From a checkpoint of a small mixture-of-experts model trained on Wikipedia.
Size: width 640, vocabulary 8192.
Below are experts of layer 10 (counted from 0) of a mixture-of-experts language model. Rows are named router (the router's row for the expert), up (a neuron's input weights, with its number) and show model dimensions 160-239. Each number is 500 + 50 x the weight over its row's rms, rounded and kept within 0 to 999. Numbers have three digits each.
Before each expert's rows: "comes after" lists some tokens at least twice as common just before its tokens as in all text. This comes from a sample of Wikipedia text that the model never trained on. Tokens count by the router's weight.

# expert 16
comes after: " the", " (", " a", " \"", " and", ":"
router:561517529559443467360520482471550528443533391471558489541503558485474482444506439522487456438403458517547490449522488465323438513471530527471470410517556510562578524430493615508441492491493493571498509471521554550469541542463451491561510528
up0:629500465428421474554513550430551560349556464443493439613430533355476507478445449445576524489479488564396507504456545541496428507510544496502429546532485510472485505532447537480470560554483537507463476467494419489441579458452511475512484563
up1:508480512469538597423548533529505584543515412506449539585398487435492506574470479523464445534549473513492488514579489464416524538531584450456490443507475522524587524515415642506457601564470530558478531482445516471542511490507446471522578538
up2:430540398511489452545513475497490450429476458515616517332386453528538499438416373518518497438460504494424525530554463480473441529576595464478501471580427452437517511446543526431537541509480498506540501536509500596500531446460595478491483514
up3:477530615517539407527450458526617519472492469480495435510569508511440624469447481437505602473394501567481507484523441427429557488437513512538495452462486442489484501479533510531473461497542445542419532551519532523490520541457517474514461569
up4:543473553521477460454611509540380518456513503592484445615416480471501497480491450509550484514446491481509672464524533435407455561510508495518493581517528606472545457486520543395463569537414483450429507482472533506538499626519379530556540375
up5:540489512507456577473368517538439476468593649612404462499559548543540538500482507511461525474433457462519448481486522602483481495436463462480412471477465579502509447472565541469310533429550559440469517485562561550468489519590490423541507447
up6:543455488497461512449466481484458437533543545492456562471408532518477444499516428523508563553438491562458545538591513561660475386528515590455540411525418490527491552490483473459613478488473392561476568474529484501573459486493473466532494521
up7:535463585399408473547582499486519503488557422529510503488533581364558478412474493543415479445481478455521618527476474494509461490583406485341528475470428470572528481423558580429446564486423564570424494490487529551547405540477497402489502395
up8:512544451524517541496514486352557478511559499448462343551564479542491492484505433507459519512567521528552516561507438432400397502483413401516505483544539399425557549528454574547437454458492502570474499645499501473506605525488487471547471634
up9:456524599424463482523504402668540476556551513449379550430562436386524506437486525472497472532445473594365579534488474608519560457486503413501544453414504521535454566452485548490566525462530486493436464438492459534496507462488445529511476522
up10:573547440515566435449458485476442490472564470524507505502502493521448521465475559450466486478479592617447539445503533529502497559488500516541444515485464434497556483396508515535427478454479466554399453460490445560512418521429504470503526489
up11:470522569568468482534644433455391447484463449502541416473470546577571517489509525540506474503509496445455530544512457472467535499505557389415487506562481582406494413451502474465572543528503496488510531511529496515476453558560495480471563572

# expert 7
comes after: " |", ";", "–", "2", "1", "N"
router:510467551524554475472432513501497571447495423531577468509470541510418546499594505516492539441472503504444452516466580461429470617526469484506532451451411490522562569462430521514491524525515559462554466536479523531528560450432502448485470530
up0:501585568471514558542548542460553532489462408534520538506554575487405531550505546508512519569489424538410441541478525533566522599390418442535450551477508494539464540339424589515519482544495467521491435535497354481479498532496494421490468476
up1:525401526571531494525440561502499468505529393456551499545458471500485485486500466499500525517444564510580544446489521492466530451509570503519516387450487459536534536442411485529402478522498463437513433486518547547522422410466458518452508512
up2:519501553562491550506456418495568512529483559491645412544510491544454454546482543527458534600482489429535499460460495458519437530569450494518539558516500448515484476425424538536506437479533558533518458467497505535465575536503468435483532486
up3:401487537464444518442547437645545515539608528500497585459493492502526585437536565459516610482470429557541473454501504619570552503614526569433466510518538488487424448441532474453603464557487481391462395531515494492501537555411460418589521577
up4:431522509466454472552472427496495536506502437524483481506478561564458537458501485508547499545513475411511511543469526456404493647477500447538528513530513508447436537482441547522487557553459585445462491551571470464523615561496528433455514513
up5:565485523477521477561552450515501468571484452430595412569506474540442466438508487522473440525515610421468498510483458463536494428536463525529479579498532622562451502461516392536541479407576523500512489542516494503548492505472449435518498534
up6:517523505523481515521463532525467410442615504549481475447494511485517536596477489404489478502469543515489484486452492625476591524474520414502512506410451447508599489543537525533496449533473469597363476434511456491517551448437526533484339556
up7:477498538538527461527541484478449464524486568449500484430423470497453557548420490504429455509427437540411487513454538504458446568507484427509554451501455537456549518454512534374538470475450536504491461597549417491549450485613449487542594457
up8:511501498402556480543477467488505542647454546568558440474460454577477530493476519504509433494597429535473541544505472428462550501442453582459519529461497474497551474480468566563537482438576516480466501431508441514456464501498471481448477489
up9:582555466515408461511499516460487481519527499501409423540526481618511537523529527440486470434525469449435547514569525449426453433482489446520516391499446370502455515477445584517475595575538507429454460554426429502565572638456449565466511520
up10:450385478463496614437520520518515456597441456456555477496496507529544437515545467539445587521435645473552466433373531522511534433468493422407557344427488472569540575527494426522561515410494529527510464477510492526620563517487513496539505565
up11:578520526502494586571501547620381470534443427522487510552442500522473613492557452488430496500506486499499489484545510444423510475459471455542539516497468484543556568468540584464491532535503489549544552484496539477500424524492446459492528457

# expert 20
comes after: " the", ",", " |", " a", ":", " and"
router:478448535477474465367557462511575513459460434466527522457619513534443474423459489528473484460439453562468482517543539465408543495417523520512511496539448440474482511569489598492515503491470582574538565477518491567547544497471508539559418487
up0:501468434406597455504551556399520561494449484529668573459538528558500571510491526482526556413495485584489577572469452519520535529478473466561464593516518483486520568527515473479521528475519496626567476495522457484515449464414440456505535468
up1:554548454474507482497532452490387470447458500506511576502570436445406525411461519442567501567406521527516547507556466538498468526622514458531578495573487491473600477484565569560508517540485574555537610532464471604446492506532456480591547510
up2:468513545450456546511412432541472472424546459468489450498419475436427541465612447493484536500470590522583558510527443517548378504443489502485533476443435451581464457513430549497503514500586488413578496491536486542505540474559522472476456504
up3:522474483494543527494551500456475539558365482492490497439499477513461448459612548537494547530473529472574450467403460542496481503570497490486531436490400481479540520536506450542562524514547532349544526470472482443479521534458517500545599588
up4:480483421480482525464509466447478535518526491416517544628537564525497451480550501498483568467454473472467466444574484494519503553427456624536500493468477489381508467538540477508477469350399487456467498384477501488486446414478497527483398468
up5:504524491429497517456468493489550464416424469527508460449512558488456572577462489537510504494545525529509460518504462476563507489423573458594502449487568475517451418470443480521389417595529517503494514444498526578568529467508507433596462367
up6:574535529527561506471548475503464495523535450459592508465564562553550514530596459489398609512487527561473565443459381523468555547514601505430501501516476540453473512543533527501510495409523469424526503496541495513539506532411501530510474435
up7:397484424397436498523548478560517512501514526549480461467557580460451576501573493464475540561509537550504529452504491427519508570541507439511514597427431420366595477522515455522378539477527520445441549464552503568517424477486426472374463494
up8:469511556497501446543507396508395470561585544453469491580521430519532516550473439453432482426512495488385618484458552489514522573594505501515559479469510424484524518504449422535503407561518487504447524401544544479424507470488492489448474507
up9:662555538542480511607547488426527582522439480554450522552577470613489598482420523576424419474473507555464426445453542538496548513459464539523494297557474504486444549571379382524568552462505492481450518601475597495553490559465505441495475561
up10:541521457471439505492527497546517548581439516545489503509448462484454510488596473495514449478525552410435437461412455537540492483595611511462496557522504467522516469483508514476508490480485505497548554445480478501428578465554475399547466483
up11:554482481389544500497528429525519491565576506588494475548521489535460519453468463508499599487521449487490514537502477527402467577550593402513537494513439397418470592461435537462540484487533511455551602646468438543489569504514495473473575598

# expert 12
comes after: "  ", ")", " 0", " 1", " —", " 2"
router:554466523532454447463566538570537546493457418514496522450527537463537468435413468556480442432446559489565526533512545509433501573520526480449535466524505513442491443528516553417614552395513535582484528482536533520426525515507504517595512446
up0:413541540550521533508535568545478456604528433477476525481511486573405476475592461504445516517531551467433489538439487493616495460521410377498507439512479522489523567516495527461504503440521525547635467541565533507482488437523551503492423411
up1:513417554565457489498467506512555589481526464428481430471461478469551521517532394451457473536490549504542449475437506508537361379477469439488599481620522470446481469564509451472526536467581556527445464576494455528528510458544559462467549508
up2:520545502668476514516546453662390550445408455455495450473472551527518476521574547444525554512477500453515483439444510493551600527429448582521590639396468545560485449519502569448468538543467505567531500471455464472536511438498563357499517474
up3:562530459499440514542581484559439489567501486488532504521530541439508510622472541474573504471512566518492423630510491483389571545502459402464473459411527493601537441531505494457490514502562502599490609519513498473499529540463534439541560388
up4:389584439486447545474460505617460555599579478497440468525570469571425354497398319438450599439488499471499511447578545500494417445451588566449475510526522498487546501475502541499543315566421507566474494519464512472519517477512440522432542418
up5:514460561494561489539494489494379479501358468521607559463513573496466564447418512535548472487529447453501530507426448507599549452490468470515484509425446485599473520532525530447477432463575535642522535545481487507539460533545483452468462525
up6:595394553546508469520538462610434483432536608552482518546541492517496418578511480431484518539495457493527539501457521541600563492549469473496493546479464565366528487570537539484634398559389458554434521491528414556498538469453566518514473504
up7:544464501478485486583594502485448518448450579503455502440537512517552507513472463524586621426472539515563482494325527480549502334532442453431467607464512537516521441496568538467547484534460494395443454590476438555473545467455481420442493495
up8:519474478537451446477459515541509528516508488548483478418609508466456532413531528461502468520483575490487591466445522510518455429508484469466489462536440563481474518527502524397494544495443510490487494549447517496524451544462452468558487512
up9:443565463531472539489465468513453517636368588524561497539539514478465507490424426461546553510549441518495494474465501488515464545482481563397431497530501525549436455575514548421570460517511565543495474555489406505465510549582432442509426591
up10:493476505494520407450658510535514502461503543492506588558656481421394437513484483533422510458497512528561472522419416539446449545506471476480532483526509474560459452513477573544520385515488522470524545494502454536487519465515559532455486555
up11:483484449423553513451501507510517542465432544448628437528501513523498552443476540509529461494476441503549522564483524395592461571478475449386460479399509473502502473522501503495537502430455546518505471474490458569507545536540573466497514441

# expert 27
comes after: "-", " (", " \"", " un", "\n\n", " to"
router:459502459476468508474556420522453582617424373488563470475558532565501470411435421499525590465571508566523518514502487442417466564373478580596426381471390447553539546496504481345488488494528571605476505583491424536554588447537477491505542498
up0:450521480519470485573524540501485547495471516500457478541587552537528554410567466502442432460473509465549526493507476537547441411509590469558581389439482426483399468458514526459490550488478459548414462492486477518523475422511501455485496593
up1:539434396514486437545472583499469521447453495495526569506551572507518532568508486481463406496483470455498527477538586448516446514428503588544571588561552512493465472478484505552551483503566490558518494466563507517519422560469509503454551467
up2:432492493562512490512464479506536531515617503510462458531426455575436511568460506472454499470510546510484429361535516546433633418513638560481531390471492451487597485585546438536428472510517544495501510445473443599597506468546656465560446421
up3:510475498576547514432571509492509540604528523534509485537478426583563459485473447455460475364521476487489588555547377517536570474467519581566522480378459567563533534520535459498530603512497534508429572472441526558535464396421546479593553433
up4:539502575480498473500533486593510581547524496462434468491335553525389509496475504512526634482476507554480594464542436481450503513430513539539484411492471504535438533451464534564395485470460520534550473495533507512433511451609431528506534482
up5:474428426483380520575487574497483468534482469510428563444627531447557475484430495507547461493519536449510490481511481440497586520442421474480489522644445476535468373497503532491493512522438508561527503509566496422587536489553556442587401421
up6:403501422552496493545549481510446555508535461395461363462517498503514483437409412484470580500564512611440471603445365466458520441590522458500525521360516445454490562532483566479448516484569496509440542706562507496627426389431485557491477368
up7:474507363598474457566619460508616558475424470514508484428514522539528486519381341490517425485509473504511436501545436540496406492505420455510360537513488455476516525530518514528426525407462533610442423537521442520407573452547508447548442497
up8:518461436525406470475438426536495453476578565486486517570517499512446535448460430506489513519547527617555462462552469526573515521539535486525521503509503472511535434514466465489641386565476500454456537580459523459529544503528496520465486518
up9:538482513493448457476493491498541539501483426564510524479452470525502468538504539356539518495493463491481413550537437471414533537560583531504530528563535463529466522510509477530450473497570483664519599454523501493495495531594464445599523464
up10:470536463532555436460553484522556509553539474621456499528536466542529475517544410503459520470524523563461543550452536431514438429578471561508498492456309448472527481526518550451519491527451509453465437457506438550489510531495521551510603515
up11:393482578512543438554509489467473507538499507485432555404604491577484562511505345498419531495545536514517470402531427451402490524598449554531502478466511405565517503497450521539470540502467553491467541452547530462516483385592542456582567483

# expert 15
comes after: " |", "–", " (", ":", ",", "|"
router:511511471625684484368492530507493533556507358490491477539486568514461420432529559488490575405471550437468565477527528450477557514494543479473576419489484533498537494487509532454575531486485490538432583515536383495524465581468471506550562581
up0:452462496559540538431534491496507435437616546548426452529548483553453434429426496534522500459547502550518491498576508532481438506460549505454406555502536508568488497447467568504389511459465543451518547519567475532570482485451399510531550569
up1:560447475460507493434625588490473496461428505432481483513619475436501482450578526492516598534549522498528599543483510534459492518540510484529470388399462485536573549555539560548544448461513531438490591556548406537626480576473503517503635605
up2:537559500506573528506496533478635561584528486511455556533505500543518536493493398458575531453516526490518519493531471565499528532581415469489539512361506452407479423472535399508460478523550516510454439511457441520525489558523527523528455458
up3:445576490420610512417512481483440491529392376492463492449423508536466481499489504447464473481506482695608443488506466494520486509453539582547522508497482433540452617546453551486486525538500553447366576559451512468507541516384520510522467525
up4:541488570449538492470590433465526496509575477514454547450498589564550490472516556447450449514456574486508526517547527490490590528512498667528514559476497439561482488461491506433505501510460525416527573491531507441504469545525449554520491572
up5:563529508547502533528565553501503539543491485463489486502517544527462363524470456483527470515491518495495472430514514464458545446515484507458460506459457355449481443530478474494485472543475566573585484433443518493618530487418512506489548568
up6:510451552507480515405520526519414563479451440415498545522435488485503425533566559505521505545481495580456538534472558510465571409438424559484534424477500473500535479503472501512486506518515520514437590506510475461540490480553494524524586522
up7:442521419457479486561479525483468461549587510494515506546501487498502423497492531460571523510477561573439542461462486494471559454545494477496436425597536487490509570521442532496452476492479552484437615568528528501496481442491483399520518492
up8:497507480574437489445602497487629560542477500603442605565458453601516425472465542460511509527514459518455564446568475477426498451482514470535501566404557410518588544460442553431497544504560492557495489493473432494461458485518488535512497518
up9:519553411486449528527512451490441521473449449515357541509515506531497440494413577474495621414504543485494453435463484493532534442473547446450467533464435548482499564556503546435607440524540463413512489486457576515549533540524505517465484445
up10:528434590385508507487494499497548507422518548487533492510432504620455517457420550607489501600465477498507510540449518507548581516446467467503451594538443571524520499485491529509462432516393458449524458482499467519551430375427342506488490483
up11:533519511506497444605522530437482530448521570519428476394494444498473516402540482523558458510465480524460463517435440414435475468388455498555481498502455562505528484462467468359526475498514470531534514530549563480435520551480461534602447540